Weights of a small mixture-of-experts language model, trained from scratch on English Wikipedia.
Size: 9 layers, width 128, 9.98M parameters.
Training: a variant of SOAP for the experts, 5720 steps.
Below are experts of layer 5 (counted from 0) of a mixture-of-experts language model. Rows are named router (the router's row for the expert), gate (a neuron's input weights, with its number), up (a neuron's input weights, with its number) and show model dimensions 0-127. Each number is 128 + 24 x the weight over its row's rms, rounded and kept within 0 to 255. Numbers have three digits each.
After each expert's rows: a language model's description of what the expert responds to. This comes from a sample of Wikipedia text that the model never trained on.

# expert 28
router:148151163114113119121136138143150100157087115117116150125143138117106133136145149140109121136150092157154153155111148098106126131163102126110117108115121177133176124107104095152108133122083105142107080128138104112092174125067147124099126092181131098145133124116136176105149102173119103108167102110190124126177147150140122143149111138095128145113083122135109103104122146149122128163147
gate2:120143121113127132172120135109131131122151142108177115054143117107114161140128147139143074109144133127166146122147109115134122122112161139084189152101093179135144106115165167110130139150149107113119136108131146098175107112119137127155089082135100105153108143091126074122118155097139131107098106134160165114132133163111110156178101149118137150111101133134116105130140139124128095094122
up2:136176154058160154150149118140117129132176115144090118132125138167161140129169161110076135157099097087106103111137097126110164139121111126105133156096115129154126151086082093134127117141126091129121122123177162113088121133109175144124109148146114133107156110128157127098179079114155125102108145127112129147128101116108163149120136090136122123127141131093130134134142155151108098153131
gate3:108081147115141135111191127121143135154090098136126130141119158112156132132096122128106138141162143104114161124105140116095120098139140123169126125136137146115094110146118109108150079116162134107128084109146132178147137102126170132124149115141161122113128144090138114170115145129149151084158099120111147172146129137083142133103152114134124122183093145082123115177120193079119124105133
up3:097076158166113146102132120152107148114124130124114134152102151109129144121115132168090176166136144122122124149145146095103118133160129143092143162113114145085100110166144151177139060101140116117139100106150089128121149151117140107106161150102171106149106141084119133158114130132163160143133128122112126154184104127086153134129137100157156121134105133154108114151139173086109148125135
gate4:123100129108150118168156076105135125154108131162127107129094128130104117158138101084116128147154133120152158101135112087112172117073125095163115135157118101132160094143110184102130085108122148140135109130130149109135161144106145146104119147147118140130114161100132137134111159161139162100148118114159125158098088179177138120133117125136135100103134102136151159122124117186175151093126
up4:157123137139149129127163126173085106131125126121103148167160164125147114110126119106105140140104109137095107130098133123095084142126154125115144118053130133131080174084146095145121164121141108104097128153106113140150127118170127119159108115132159123134122091144147135115138114145122141124104116146147134091109099088084110124128159103145119171156102147103102119159136154117055112153171
It responds to: Table pipes, field colons

# expert 25
router:160087129088132137157150113104112094166108110094114132148169159070106119116092094097143168085125130115127142114121155138141140106114101125143149141128103131100103145166136152162136164145090145157136164089150113144146167139107157121104097122109129139106082128154149145117128113127118139151084125116071139144131136117114106160164153110122104129129106144170162086148141161164132138100133
gate2:152112160107112112083148119139112097128133129165158141151116135113131127144144125148125143141101091168136137112140129107145151133135149104152158151131117152098148121088106136131142152135091104127165129128148158133143185127144106129087059114125120129114113122130166121151132064156130125137150097163102112100120098187111114114080127130104127110133111172155180168141139123110152070158142
up2:140139109177099129114109129175169116184152142108143105133119121099121149084141126107148150098145118068121183124135109179133119105093142135081117140147126109119100161144099144118135137117116116153116153114128119095136093170121095115112152109134119119114162096089084112106129115134092130127123153085120120115129117104175166155148093150103147111068120098137107116107139110139123146151114
gate3:156090146119115155169148131163129127118148096101141149126108106097136137104111124164082112152140119137123123126107150095100112109116114123079153121092113131125111143094158160167101088070134127154164162136129169120132141157158129120144129109102101076113109133139144168122089134148180167133098120096124130124113139125179160160160166091114157137107158129141126099110104098122116136150135
up3:154141134134112098098093117097128110106104153176121112119167130126109123136165114120147127114104121101131144123151109150119120118140125126149089153148158126151122083130113116102136160165143116145085115127146091157106106078105117104122156152136157178143131122095104062146163143121078094139148133160162143149170118139103115092105059167115106119130122100117121141142167146122129112106103
gate4:122111136107166152105135159118148119137116129140121117151130058084157118188114096159153148145132135131172140147105129122123163171114106140128130144141109113124125119143158094140119124144134082098123138080128103122123107097065113159116143096121110137174134154112152125097106140066099102128181121140168128104108097107140102118148117109146146105137138121134115164126127133148171178130109
up4:120104110098131138105160124086145123106100095072141133144098128080149104105147143096120141113140124144115156107134132099137105091145176114107148103136149104097121120115103144119155137095109160114104077113089142157091105110110126099140121135154097102137119118141113106162129131188114136133159149127107139144112122169130146139148150101114154126118101138148144102152138145119139048079177
It responds to: Table cell endings

# expert 0
router:105104126143139110145101185136145144131173112162083134173155112138144145124071153106119173082160148120095111168126120099139139146104085170106096100105125112097127144134120110111115108091114095125134127114124150068118138098174121132155109156126149110159138111149122125114147149125163160115078126151120130127130107114119105152123120058114144156117128147102123142122158144151159132117124
gate0:105140127140087167160130128134132131105160133120109133113106098178132098153138147119089104098146163105140156134142104101169115149160150164138169137149108099119162124148134160065120114090105114154138132147134130105113113118125137127129121144111149146114123162133168170120137172165172164103109149154143100114128134128116124119173172115079134165127126135170097166137108113156119104108086
up0:128086140100148161148133127163102106141147118102121187173097149108170125148139173135153125118146144123124129159128135121128116105109144107165137164132110099147069133129131115144117078111104122162143163131118130080109118118108091134101123130133133133140123155129099138136183128135122124136173155114136113113145115140121135154164130124106104132104042130142110111166149153168147101076117
gate1:106132146122120152147135120089148128116172112123120136154147149099155124124110113134132101149148130087082116148116147147151134158117146131117171114137123100155139116147152102123147095116162061140136086149094131137126092108102106149184073164115101122128088146137163130113144157111168156117122137152134094114115195122130150124165081107136142121141119092124125116111153109094120140180152
up1:133119134122098102101118135104090118127132143157111113198119125091141125070129088125111127107118156189113102159185117162137134111105114149125144144116173125153140158069147134125098097113135128146123155111135129157136156123147095093056106087125152128122145126145121122084147180120105128152164165095105134120115130170115114123117124130117145133141125106100127128086140145126134113138151
gate2:160139127135134108105106139115117135145157113145118121095104148108140124125082066170143132126113118073138163152135108112076134202117152151118119130109146126128142122081124157140134072136134116122093183141192108138137118121105128142163133139124139168112108144089153116130116141106137136132124104089165166144139117109104107110142170124090168145128128090135111102151153146114106121139100
up2:155103139133149128185142143090131159153132105141154123131144128151201114163126119110107126152147114156112111081154093131100125149181114146159137151138122148119128109135147147096123112098115128136108147118168122116133106155116175129104137112142112133163113140111140161129121097095163158096136090142100111121135119091135112129114169163081173145126114164055145135141142144171136114123132
It responds to: Coordinates and name starts

# expert 4
router:085149143096169133141113118132126173163107152124118129102137127123095140119141127115107161156136104118137119135149148132136097151125109117189123143127155083142097148159150168185147120141115180122164110119131096138104115165110149068115133105130191165130154162129099105113088119166152143119165131147097109134138154094135110123157141123105102136138109137084098140112134112101112121094139
gate2:143112171103115164134138111157105147151097148115180136117129091097083163145141135162140146106162111153132146165139090146138148157151137097132098154155158111103135140113176168140123090087127149130145077137126076107151150113127105122116132104129111110135144122100145173150120128154116078114113093099099110128131113108121087134162124149132141132137117130148181162085139123104140146094135
up2:152103109071146120133120112125095124122076105092121151148096135088088136135116130111132146092156145156111134142120081106123086152138178112130110154143091134123126098078130160131126114098139141091137123124123114188165128132165102124103124127128122126128114124114121144125113103128110131151136076129078128135139116142064091144100130088123119110147113154170180099143089151111117143101122
gate3:130122139156087136153127134153088108123077156126099116118137124132122134089152167136115151141112148141165154128135091121118106106154115130137105125148126098172117165086126145115119085183127174181153104108110104080094118149151155148093165118132149141106154115130120135173120107133120167119098132085129150137111127110170139159150109077132141110126140173148153161085120127112136127110123
up3:089136119113078132178099117118128124123106104094124126133152120140148145162127148137152120139099181100152182096123142125145088151134127128107149126077156111149096127160120146137117189108138173173108110088105130104081111148118130130126130136170109169149110155155136125101181154125126098145086129121099127145091121126149153113127087089117166124115141110134149145093135125125127144122106
gate4:113120136105107145101142125112175197141126145065159134124144163121153112067140121146099104106133141114122147113146119130099074115158137126108140098109123136133123117068169148162125144161161128172107138112107077105128143169122142091111104129110129127133127121125120131119136110116130148112116151145149123101181098149120174118148141159128142078124110135168132154148154098165134126156143
up4:159142097148165132144108123153105066135148133165121139146116101123117150175129123110146120122104126152137108151119126126146183116101105143116138162167165127137129134171101091086088104089104149067151104150121177176137123080153126132115132137144135131121137124130148123137135157139122118146156095130116140142065147105131090131118107111137126175133163112079131090114139153103130146128112
It responds to: Slashes, apostrophes, joiners

# expert 2
router:125106152158138145108120161139077131135158106103125111083108117155101150134082155112171135115157164154130128133144122117152132125157147115164168156082147128139107128145118120107156130095159095122133161136067121139167100111154135144151126126109153080132159136156124100079109171113131120110151119145061123155129115098143092133137116167105140136114142144119175147120124168108118135093115
gate0:130149156166137160115134161178106152122143134123114140139120127101125101131105103137099110108140172130124105109081101172093118206162093118125156113145141128121137131139123141113141115136129132147133167119112137108151135135151119140106110157106138130150080139108137142145118155109097099137183118176102128204148135101138122083111129124111159142132151128117193083154148120141119150103122
up0:117149183156110101147148079137132141111090105098141111140150112130132147142103104127131099106159128093119122142160137110126125121122168128117145117067122132148128109117119204127122120126156134159133171148143118123127147153064138116157108119114123126148139077158109121138113091146081114121132127131159148109089099103111135120156099129108100095111131121172094101121111163090065123145142
gate1:093112165172124099119134115147142129104156085106125123123160078090122161098129156133137161126117102121111126160148132122103144104098143165123126193158084160122137123117143141146162158118100138133157117115139142112099142141109112105142151101125129094145111086155154123118079115112125115135128123094144105124129043128131103107153088146142134099152143105171128156112100167158113125154137
up1:129092160104129120144129150122159122167147118125159100088127121161139131108117108183099093144120088135159117107150109133154138145115109137117143080092098163126093140187161120196108146176127138120115137099109134133117127107121102160138132159101143154135120139130164108130108106138145146106109162113136159115110096106140143121088148112121154147126120171169102098153156083140172138143143
gate2:144134116164083151147098120153130131147154167135157099136145158082131093129084141135123138085152112132159101138127101143141111083133097099125134130125107125130118195135110140140115144116142111102158128180114136158115133134124146099093139129136166170137079107125126114102098105139096134091126114153064128124126160129142092092112174119155153096162164097114120117150126160148144145142104
up2:127120169126163092135161179100158129115129155134134100134092099148118155113145138138143126123083104099135115128157131150128081143106168132146097109158103123149109121111144097135106158144167096145103133144117109107126101102128114105116137147124112134096128080125123079127193152137150132136138138100151180110108129064141098089137124167150118127162071126121148144115121096099122098122115
It responds to: Word-initial prefix pieces

# expert 29
router:115073113113113141130087127139140137131201142141158111129092133096128173121114102097094114125150136144099161093167131105151116113110129147126105116123156115108111073100143114116046134125163122134113136135119151108098145160109140114126102142131139153145091161154143118123112159110104131117092089160152108097160104158127118158101125145094103138153136152165116137163115136114132143100096
gate0:166144137131096156129106119121110150142174095098135133168120105109174145161108127119123134148135128068121100157107107075096096151152152152179109111141121140145111133132139114130112150085091097123070149113149168161118105104150145130153136111114107149132128099154148141122144181139122143135106170172121114095137100127115157195131142145098128130154085149145133130115121115113112110120136
up0:138151122163102136143129114123074165153177139080155117159127105090154117107133144135083105177108128122137143150096101128103112120121145165125129116129154115123143191125140122170119116133129121133092160100134110177124094150169123124170109135094116115062113118136154146127117180185144155169116134170114114116137114132142118159103141122111108145129128128118159161149156130117139136135153
gate1:115123131106152141126085131130145117123173194123187137137115141050128138104153132148086076143146172135144138157155140132111115154135133098119097138115135129132121086119110094134090133132125148169113146134094140117156163147133138142122116140182145120166110140083110118162157112113102106125111095120131111137100125138111117153097166122097123133123147148146108121084155099086152142152102
up1:145170100166103110160137109120126131144106119142089133131153114111101143123136165187142144130146129112134153116129137170106117094137109155141145144131180140150103156170126120128107074110130150071177130087201120159139158102132136083112110157149122130138120099121126105104133140114135135135097135184144160114132131147109089111169126100138139141095097105115143138132126111114100090146141
gate2:124133111147128125087119138107129099131121086102158086132110112104153085131086121114118132113129113168114103105111134112120134121166147146113094110159121157134066084088129152099121161122146079128141165102119105136124129136127130122096076111093123090153122138192125092107140099151127110109128141162158136163106091120093147113140099174127135150137156127158097107096123119146154122158099
up2:096139149143167107108092151123104171115171126153115120143136126119119142100131145140133099146150151089153142141128094079127084104088097136107151123104118098125153142123092124137141097126115110138125126177067149123109085123105154132167165111126152154123148148097093123162150103092130105166122148103150142110123147172157117136132094081089151117082101123142155125164147128112136122152133
It responds to: Word stems before suffixes

# expert 23
router:132119120155120128144158111141146141170158102086111142080110119100137147115184142164089079114120138106144120095105105144145110111095127082103143160169144138144137110094154117119155120108108101148123111172149116107135080132201130166107150096123128146130132143144158084122139136149108151157145106131126169156126118172103113129132106136153130146153140153098172135102130119086112119139129
gate0:130177137161136180149104134144127174135152134121158131169152133137131185120154134160154106113145145107125116103129145118150098176123165096121154124141120146113130117089108083131135124128122112076139131129089120145131142114173135129150113098114060109124098123140143111131151136140119117122090145165115111093128112143142132206147141112114104161142111121102170131121137153085138166126167
up0:132094110111126105140111124117138130120134169156107114061090159114134139121128141091120104121125094170137150152176138132148142126127102142102056119138151120138147086133108134092132153102148124119086105149117190108103117111098152141113122156127194138147165116152104130141091137149136152128150148111128150145179081125157112103117133116135149110105122128146098133158144128125178117112095
gate1:154133163160119132136104096128090140146118166087112116113142094092113105168149148135122132128105133153178148115146104150159112109178120115108118141097098158097141113190114167164116179147120148097147104151101140111097131120152169163141135093134161123104111097140138110169102184125129121148142124128120137109149161165126130113145104138120116149124119117076106097088109131116143142123104
up1:136141133115086125112146166134152099137124073138144167108137143104146101109119091101168147154158112115151135118150146127132161166105102123169161075144137155133131137103107090092154140160151127119110126141107139155160116169141129104112173169152104103120131128124125112123148101153152162138100154123165125097152137110148097108100145162120126132136105143181105121156147184108135096131172
gate2:160106133121128127141101132137109119104145133122163134129141134141110166139125153133134092132075155121173159112139148112101126134120109091122123142156085093119143071104153148130135136096134102138132151090116156098140078084202123116112144140140118131096124182145131146094119162166075092091108111103140117115128094143173104120139154092127141109163143097118155114119093114115123134140112
up2:126137155108100139156128178159193127107106153145099113135106153087155121126155097121092163132171091147131110166106128146140122113129141107152146098098169165118080137120119126149151084183148131126148131123098099154131152135147089127138099113128156112180122114153134100158141092111137165136108137134120130103125146101125154171161108149117123146126108123124134109105130176105137116092163
It responds to: Single-consonant word pieces

# expert 26
router:146169115153095095131125098125089106133152118133137115133144147113060121134138132139102102089152137157071123126105125143163120126140117140155160132152127121082145113109148136134124070169129096117139070128147143139157171119134155110148126128117104119099107099145094148155166157109100110127103173110154152137140123115130101173094126099091124085105129157120116158124094130133094129161153
gate0:137172085138141135099140136097142134142157142089159123150106097093128090155103122097106149142101146155117110114200143122177117091124122115129105084132103175134128112121106132136132097126146132148112130138126084120149130139092126107102189127085141132106142096156100119157155167113098152112163139110122181129088133102132110148104132128147123112123104131139137142107156106082103087115137
up0:131173136119139127126160178116098131109142115060160128147127157117103137124152183102111121132075131081118131116165117118122139099156125138131138129159112096123159144141130141107144102136117130131107151106118179125136102165125102111164138135131148119104102107139119126155118108122133143115197120131107166142115124094165096120107131121149190095066134120152114142127146089162131085107137
gate1:179172136151138122123100122141121123128164120143142133115132112089114125160129100137058149148165146134116140147097091153098129155089147168149151129165164105124141115101114115107127092109109125160086149082137135150162135140120139128128156109120172096122139129126121136154146121084099150118133117127079150160159102106147146089108152160128102082127088132116109141167145110140142168152158
up1:127101106101105139087154096101140136099141086169145134159103113135127157146121112126091092104126121131142124105129115159138143118158139132105156170136148122157169111119152183138135120098217171108156134153131122093131121135124156157128108121112118146106125110123100135127110111110153115115121092155119133161094102094118158125120109099118089058141166094144114156159118106117125108128145
gate2:106145142142076129122131145136126111137115111120127130104105163106115141155093105117096135116124123132141077092161132106105116109148111171060167144156135165090141102093118132126130107093145092131103122103116124122123134117148127145120113135144123159102096108085119132107106124117136162114091131110093176090088147082070131132113145149136150121139118110170134148137137162145092142130198
up2:097136142102154080165123105114145160162133145148109181153133172130091131151118112151158129120129137158129147123094140111145136100092101117105144111135114113132128114101095158155110141165105150121072106102167116106144125116106151146184084135111125141146121108136119135101084113109131107149185143113120129132139132166137180131134153089090130124129117133148123103163157101091080121147156
It responds to: Vowel-led middle pieces

# expert 24
router:105108121085155115138120140148110092145131114110145113157115157124158177094156143127098163170103132089125133138094168154093117154121153093104145125136147127150142129114126142125165153123126157097144106114116166122162140126145128145146141116139137128136124082114140159095159134106137119174152136125127131112102094132081139152134136171162139169143086072083086158096145160107113084129111
gate0:104094140111086095140166125138158111132100137173152110138124099147146102153092096117100108120138075132145137151148093127155166128134131113120116103159170158138125145141133146148152154095145133128145120127133105129133136125112127147110131154155164088141149084158122139091097109113104135102133121107135129088115126136152124082163080152116164122182125117086146130134183100063113126144150
up0:118119154126119126126126165142156114125107149174180146162113137134095086122147145126099128125152098177114157142164105089162116081135160116106128114125087108122122120110146143088170111108158144127168095147151130122098156111150114162113136137125115115141168109160132168086128110147115121091114145168148111096119152138126119112154095146124169089162116126160114156125173124122117079155127
gate1:127140141134171113107115115089142136110130162158147129169070139193141132160155138120082129105114114122149127162105138096144153108121172123094146137123175152154123142128152097097126146076159153111127099142127113113139149093129141154092133132131154101108105120155147136097117128150177139153124151136140159127131098129185140148123122150158128111133082118153107123114112100157112160187132
up1:160150138122117171119107114104149127127165157125120136091134081125121128085126103126143117112149120121138138101133163158076136127171145113158138126135103039136145120143143115091107157123172137144131112073149161109107154116114152122164122157098100130112135118143090124160132135131073094142100068134081111111122135115129092123118137161107116130129138145107119147122126122081150139135089
gate2:153163144156080137096119151118120120116166133109118106143138165069098118104138154114088128150152123110103089115111114092110149157117141102109101166125145171084130126133099083130183114106115108088117121081155123107144107124166135147135155134140148123134116126126119120111140097089129143127131156116113108118133085139117140127181164097082151118154096140146119169135151132089135154092103
up2:085121128181093159119108132165100148112136181141117075096115110127086097084131119108084106109147119168170119118110102122142114136130150119133132154129124152111114117168122088116161142139137113081176130121115119106130110108128126149141146154149134128129132109111114121128154112075132151152094117084098090089082093127129133153139103116108156118170112137179145148100116154132137120101124
It responds to: Inner lowercase fragments

# expert 15
router:137123098128096127103152082141083119114118138134148141162119117122089081103175176101157124107106100136137112108158148126097138096135089178083096090117121114103099155122132150126159144151119136120164139127149118139090117142132123154150136112131092119085087139108136111115082116128122127149122098167151124103092150143119073163102118132139108138146136157135081117129115144116098080149108
gate0:139103097130145136133071135120112108115133126106119112127141104133105121133111114112148124176097087124128075163180092146091084143152159148113129060135145101103127105138146168105182139138142148118116152098152148129120132101132142134103122132127125141130154117121089130152134135098140170159154114114147151130112162185121138136144129141099131140125136177102105182101143121098096151119174
up0:102150094090131102149134147134113126121157117151112193128131105193134133123094113121121129141141136153134142156157157126116103096115169090146191111107143171141103118124106171122133130101133129136109123128144093146132122133098109106109182161149094118111131135138130155112196133142132133110149133134129152149120124125081134135108128150162138114166160155081140079083172147122117132151123
gate1:118140111117136128131161128122103160108127144126203123135114192071131146123141094147113072130159136133082127146089125153103150107130124118088135163159109131101138130102110099121113112102116136123142107144156095064175148129108149132143099150101132158124104117166133129132117160117120147077136132092120143133106118124099136126116111140089106098110143149108094124088158104134170093146133
up1:157141145148106090177137127118142143135137122176157148121104163162104141122116091126090107141141143137093115127108181145094129161121127157143110137178131123144145132110126119120118071110114115124144128117138094044141166134112122147084086164103124147160082115173124152151109151132081134125150142151115108123088108123091126138104158111117145106102135122098117139099147129124090113121134
gate2:134104100118122162161060102177106122134124133104099156111111116132149128093137148152086141120137156143131144143115121140176107157127173165092168093145105144128084113156097152129151139113137141126132127121080112160136104142147143158140116123125136117137103111125132100148130116160127150136173083143149081158107172130104127121120136150133170107165152111152137078115106137101096105172118
up2:129148142154114127153100165111126122098151114116075141093118156066113143079103130128148100123157132148132149130128101109108114089134101127128143140125123103126097178138151102136096103136133130125116163167162157105164120132107185078118113126119117150128152140093169168144146144117129133117148118179119146146141136123110153109125142106123100139097118104070137113121114113100177082083137
It responds to: Mid-word syllables

# expert 16
router:109172094121147119157126101086146141142107142140136159156121155147137145088125129133149152128174130122169139124151159120136080128117163117125156109107136147125086113136126170104116089125085103154084156175117146123118162099113113178135122167091121148140120083132081101167135147161084107133108108151151157097162130147107133099122124152103137136147098111139130113138138155132151157089123
gate0:158121137134135120159141138131117100161111158094126138110144157092141128102117145155127156115141150159138132102135120101126128139108112130155132128129137141137127133166139119161112129087131126099121153074102113114106128133140137118135172143137140100151206123140149125083151137141157140072105177105151096118138170123110163087127126173107161106128123141130186104131077080179148097111131
up0:134137100119102111139126114134145131124137117102112133147135121106122169118110166139110150148143163173118121118150115107117150115096103137125127153149163146136157092140114143145103112083160152105118140113117111101116165153170143151093163130131144110145185112154137096107122150144136130050151178132128108111144144114141143110108114146102179097120112138120177132173094084185144104104095
gate1:130113122128104135112139119137120118126114122109154111168127113147113123133115155141111127159126132136167139117114163103087106126125132153108160125152148166118070103095079135125128082110138127170095108065073125096158101133134083132120119108081095095129117147112155115142136125144151089144149130157150079157140107107130134154119116071119119120116114114170141124137109131052140118164132
up1:171130138082145138132099116095120146111138144105089147109107160114155105097117083121138087124142130177081116127133100155123113148114154132132102126117128131154133130126137167154141144110135129099143124166199106104099118153142140128154163168129129151100166148129102129133151078132139137157113130146108144102121155124142105129118137159098136118121150218160116155123178131130125154102105
gate2:135111119150116171210133124145138163128142087153142137136134066100112118134120104147107154136106162153135130146142088140148122107119070128111138134165115139141139098111136170111113157147096116176157090151146122118141147136125170157127124108118170140100120102125108082187145084140155142130133090129133121109144136104127168088109113115148104145124146115128119136152102092129117125174129
up2:126090057155119140114156114167157177124142120133127133132162158138139164113094110128132123121158149079151153138139158138110134168099123143112130109149100155169157099122113121129156148160119138135124153109185109096170117103149194087152114165118125114122137117099155116170113119113101116098114121139138123160121143125139132089169114097139092124125139144127175150125120148093144151136110
It responds to: List bullets, line starts

# expert 14
router:121147145088104111095126125117124133088132130107135091132158126055134123176158100135079143128124155135138143133116145169157175136131152123118133133119109117117110153153132154112082130150180131162122186142110109121112097124127149093117124143122106138105121118136099097146136123145186127137109154117125097146091162158147161088136165101163133122164140112111198131096113133118127140149137
gate2:115121140142152157139113100124103157124138155137167101168160083133118125139140123122133108114117078121138154101097122118146134128129167128108130095162131159114110104131076147097152116119112175126088103157109122149112160142126132117158097097105164077142128101128109123109136151098115131160127175108097129075104138151156133145111092149120116160124116145107192097110089104099164133094147
up2:128128124071142136129096126162087123126089124114138133120113180150109133114102156139168133142154109136149115122112148123094124083144104139119133157111098166104144097140123134131154146139110150149080100125147085148171149144163127088125109144161157105146145128134104133157061161135129126131146105117119131104125143118122173124153141164109113143123094111151147143210132149082099103122146
gate3:100175143091129100134130106119155137130067113114142139121133128149106096075127116113157131163122146177137098173163120140110174163150131109097074159132138131108152122091150138118158119150105116164138110120123129112155118134122145114158154097134101113113162065139120161117149091165126110150131123155113095127126138102131116128113132111171132142114110105166085150084135107117127174146128
up3:089125123109136178081141133160122093119158106144108121114143133171117146109121128117119154130127118128122120117105140111124070137141139109159110111127104092127103189141106099142102122098134111114152142073119161106136115120140127170157119118158105163169129130085125140168139148105133148095120096103102159161070163143110118104126140084119099087099139170100097107122145107129096121107122
gate4:134135153144142051146120112149141128127110114127133132149143145168129108120090134115090093120181110135160158158086072136121149085122086152136150134121110150096122132143153098156118106126118137185115117117085124120122126109119147146153141170128140141117138137122090174176156124092100113133127117097130150117120135154091172123122146120112085162119133104113100169156085139153139103116122
up4:105117117135155097126128162185143158164106096131174176155113113120139122089133126143160130108124126114124150126139117139123093150062097121133153114112119121128128130126139114156123139152127118169109082116124159113138111127123138148158104157084143094140089133117111176167133112099101110128127147094128197136140140133123090157123116135103055173112114128100109136132131123085118152103148
It responds to: Word endings before space

# expert 5
router:103139101126125113101145107123137165088134136172098136133089139147132162147123156138119102139102156179125113158151102083127124137138108122090108171133120132123193145145139147133119145144146165110108082131155101094130098125128132113130173124103111069116106129171115134108184079115127153124117149081129082124134136101127144109140128141155103120167163117167141140121123106164152098144133
gate0:114141163070141174132140106127139142107094119157113150129107163114112144102120141160108099125105100156128105170120090163127111109167151125114117133125114127117109123138132094196113104131124141115154125111140130138097100099121141131083112156151146123153081147142162137104127133111121158090060191123117115168077117129132094123164107129136115120096133125134135120148120155109096142165162
up0:149134094191114101103118148149110121148174138115132105123144074152140107151126127089143168130147162111163166093124166102140131160085102133129145130141130119143145133128140147062151143125154116152112140161100154117155173132146099116158110093106116134115181083143109121163138137143124107161166087120133170102151150132139142122092135125128144132152117110144110138142124085153157139112099
gate1:104127151107140097164120126113138172145115134132129170129110133153121100137132206126095142134125135127111114104119106152137124087115159117124155141176101151137105102127149103159160129140107114086129110134151129165133136133138131125103202174154081132149122104098141125131146147137157116124137177106107128121116138158141174121116040152156135112133112131088158103146119109127143119124099
up1:150111124154123118099151127095126096154112102137113130116091119074156127125108140108105116140154138142096109122112153123187132120115132143131135157116128090142130139153135119085131141094192128104195148084132113092156123134114142121167144133120162103145137161138180150141159125138130121141124136144115137144152125181082097125126136128092115150120166160118110153130108160066137074128112
gate2:171152153128114116140151101165120107129090118146109119131102115153160132119152171127121159149153120116124089113121116150132120129113178093112130150108155083136150122180163146090167124120128134123095116126127157180144110115112140106120121163122096115144141100129145109140129181150083069135165110129113109072140109091114125123158132143127091106122164126097095103145086132158163113146141
up2:176143125126104112128122109154162098159120132109106114148075115130093155118130171132098130173105086112107109094144125170174105110100152125130128139107127112098085136147180141077144097131114098117134136126125159135135121097101136124141121143142100074115113122128141149145127190153140110119126123109155085106137116070133112123133148120077094121110142121172087140123111095116128104142113
It responds to: Function words, opening quotes

# expert 12
router:100113162105124106145102089168146123116147122146135185142078100143146093147111111156165122136090098104157162116105118163140129098109130147182135089135126109200122151073087102116136146145120124128152157105097142144149136140122116117142131124122077123102129147141120123120114140127160125085138161162132143133137130121124145133100127138121110112128075158104125138130112059136117101123099
gate0:108179176126156120152161125119170170087156145136127142151125107123095133117111143169142103209154120142122122127108114100105147133119103122163146145155111085131159159112120097094077108155132109126145128124118112135160177119149158120088115090121125104131154143143064129139106125141135113127114160131150122098125135096093146174150128164097125129097126139094133101122100127120118152123130
up0:104180147127142146132163140154142151106135123128117147121116118112135088151070103171140100123123105155093092147102094092095150135100159140126112153144123096127164097114120106080098120114113166115178128135125109139160156089093146139101105135137126093112107182154113098086121096147130109134126128160120111144156130073095109167149127142104122152114154134156115156121119162122130148152121
gate1:147108149122144140135112140114147091119164092084099066138117139124182103121121131120089113131139140121123123127151117128150127145121124105132137102115087146159173106127116104140130123111090156149134187131124142126065125162104178137162180094115116090157116100171126146137137120168150115088165119127138119115149129176104122173137148106139098106124134137103119100155140111150172150138132
up1:145101151113139117113104140142165121113122089110110118150128125162172124130132199111106108144145128130079130131122132116171117160140139124142115145093123165152177082136131109122160153105096166105105133142141164125133132119084173143158175091132136100137122138171152158104154097160120081126147121139163156125161116168127123164164170118131120105131144151115118116146102122160155138148112
gate2:115105104100164175115118137084147129090143131136107158127118104120172135100139118116122109146145136168159133093125141145148109143130101122114132166178161120188118139127133133111110093160153113139110141097154149108100132168149119130171125109092134110188140140126116102126151142131134173156137097131171176138127119111128100164148112125136143118149132105174132140090121077168119158158157
up2:092187139138138117145109105123130140104102116168103139105107145120165174147102149181093134112117128129088113133158146145143113153164136138147120118140140064124130119137103129154098135076114119138099146134116187085125138153135090151171121077083110112155183147112155090144133078120138136110151134129114120138127121114150147116110106142136147092131078125142113146142153115124130139127103
It responds to: Word-final suffixes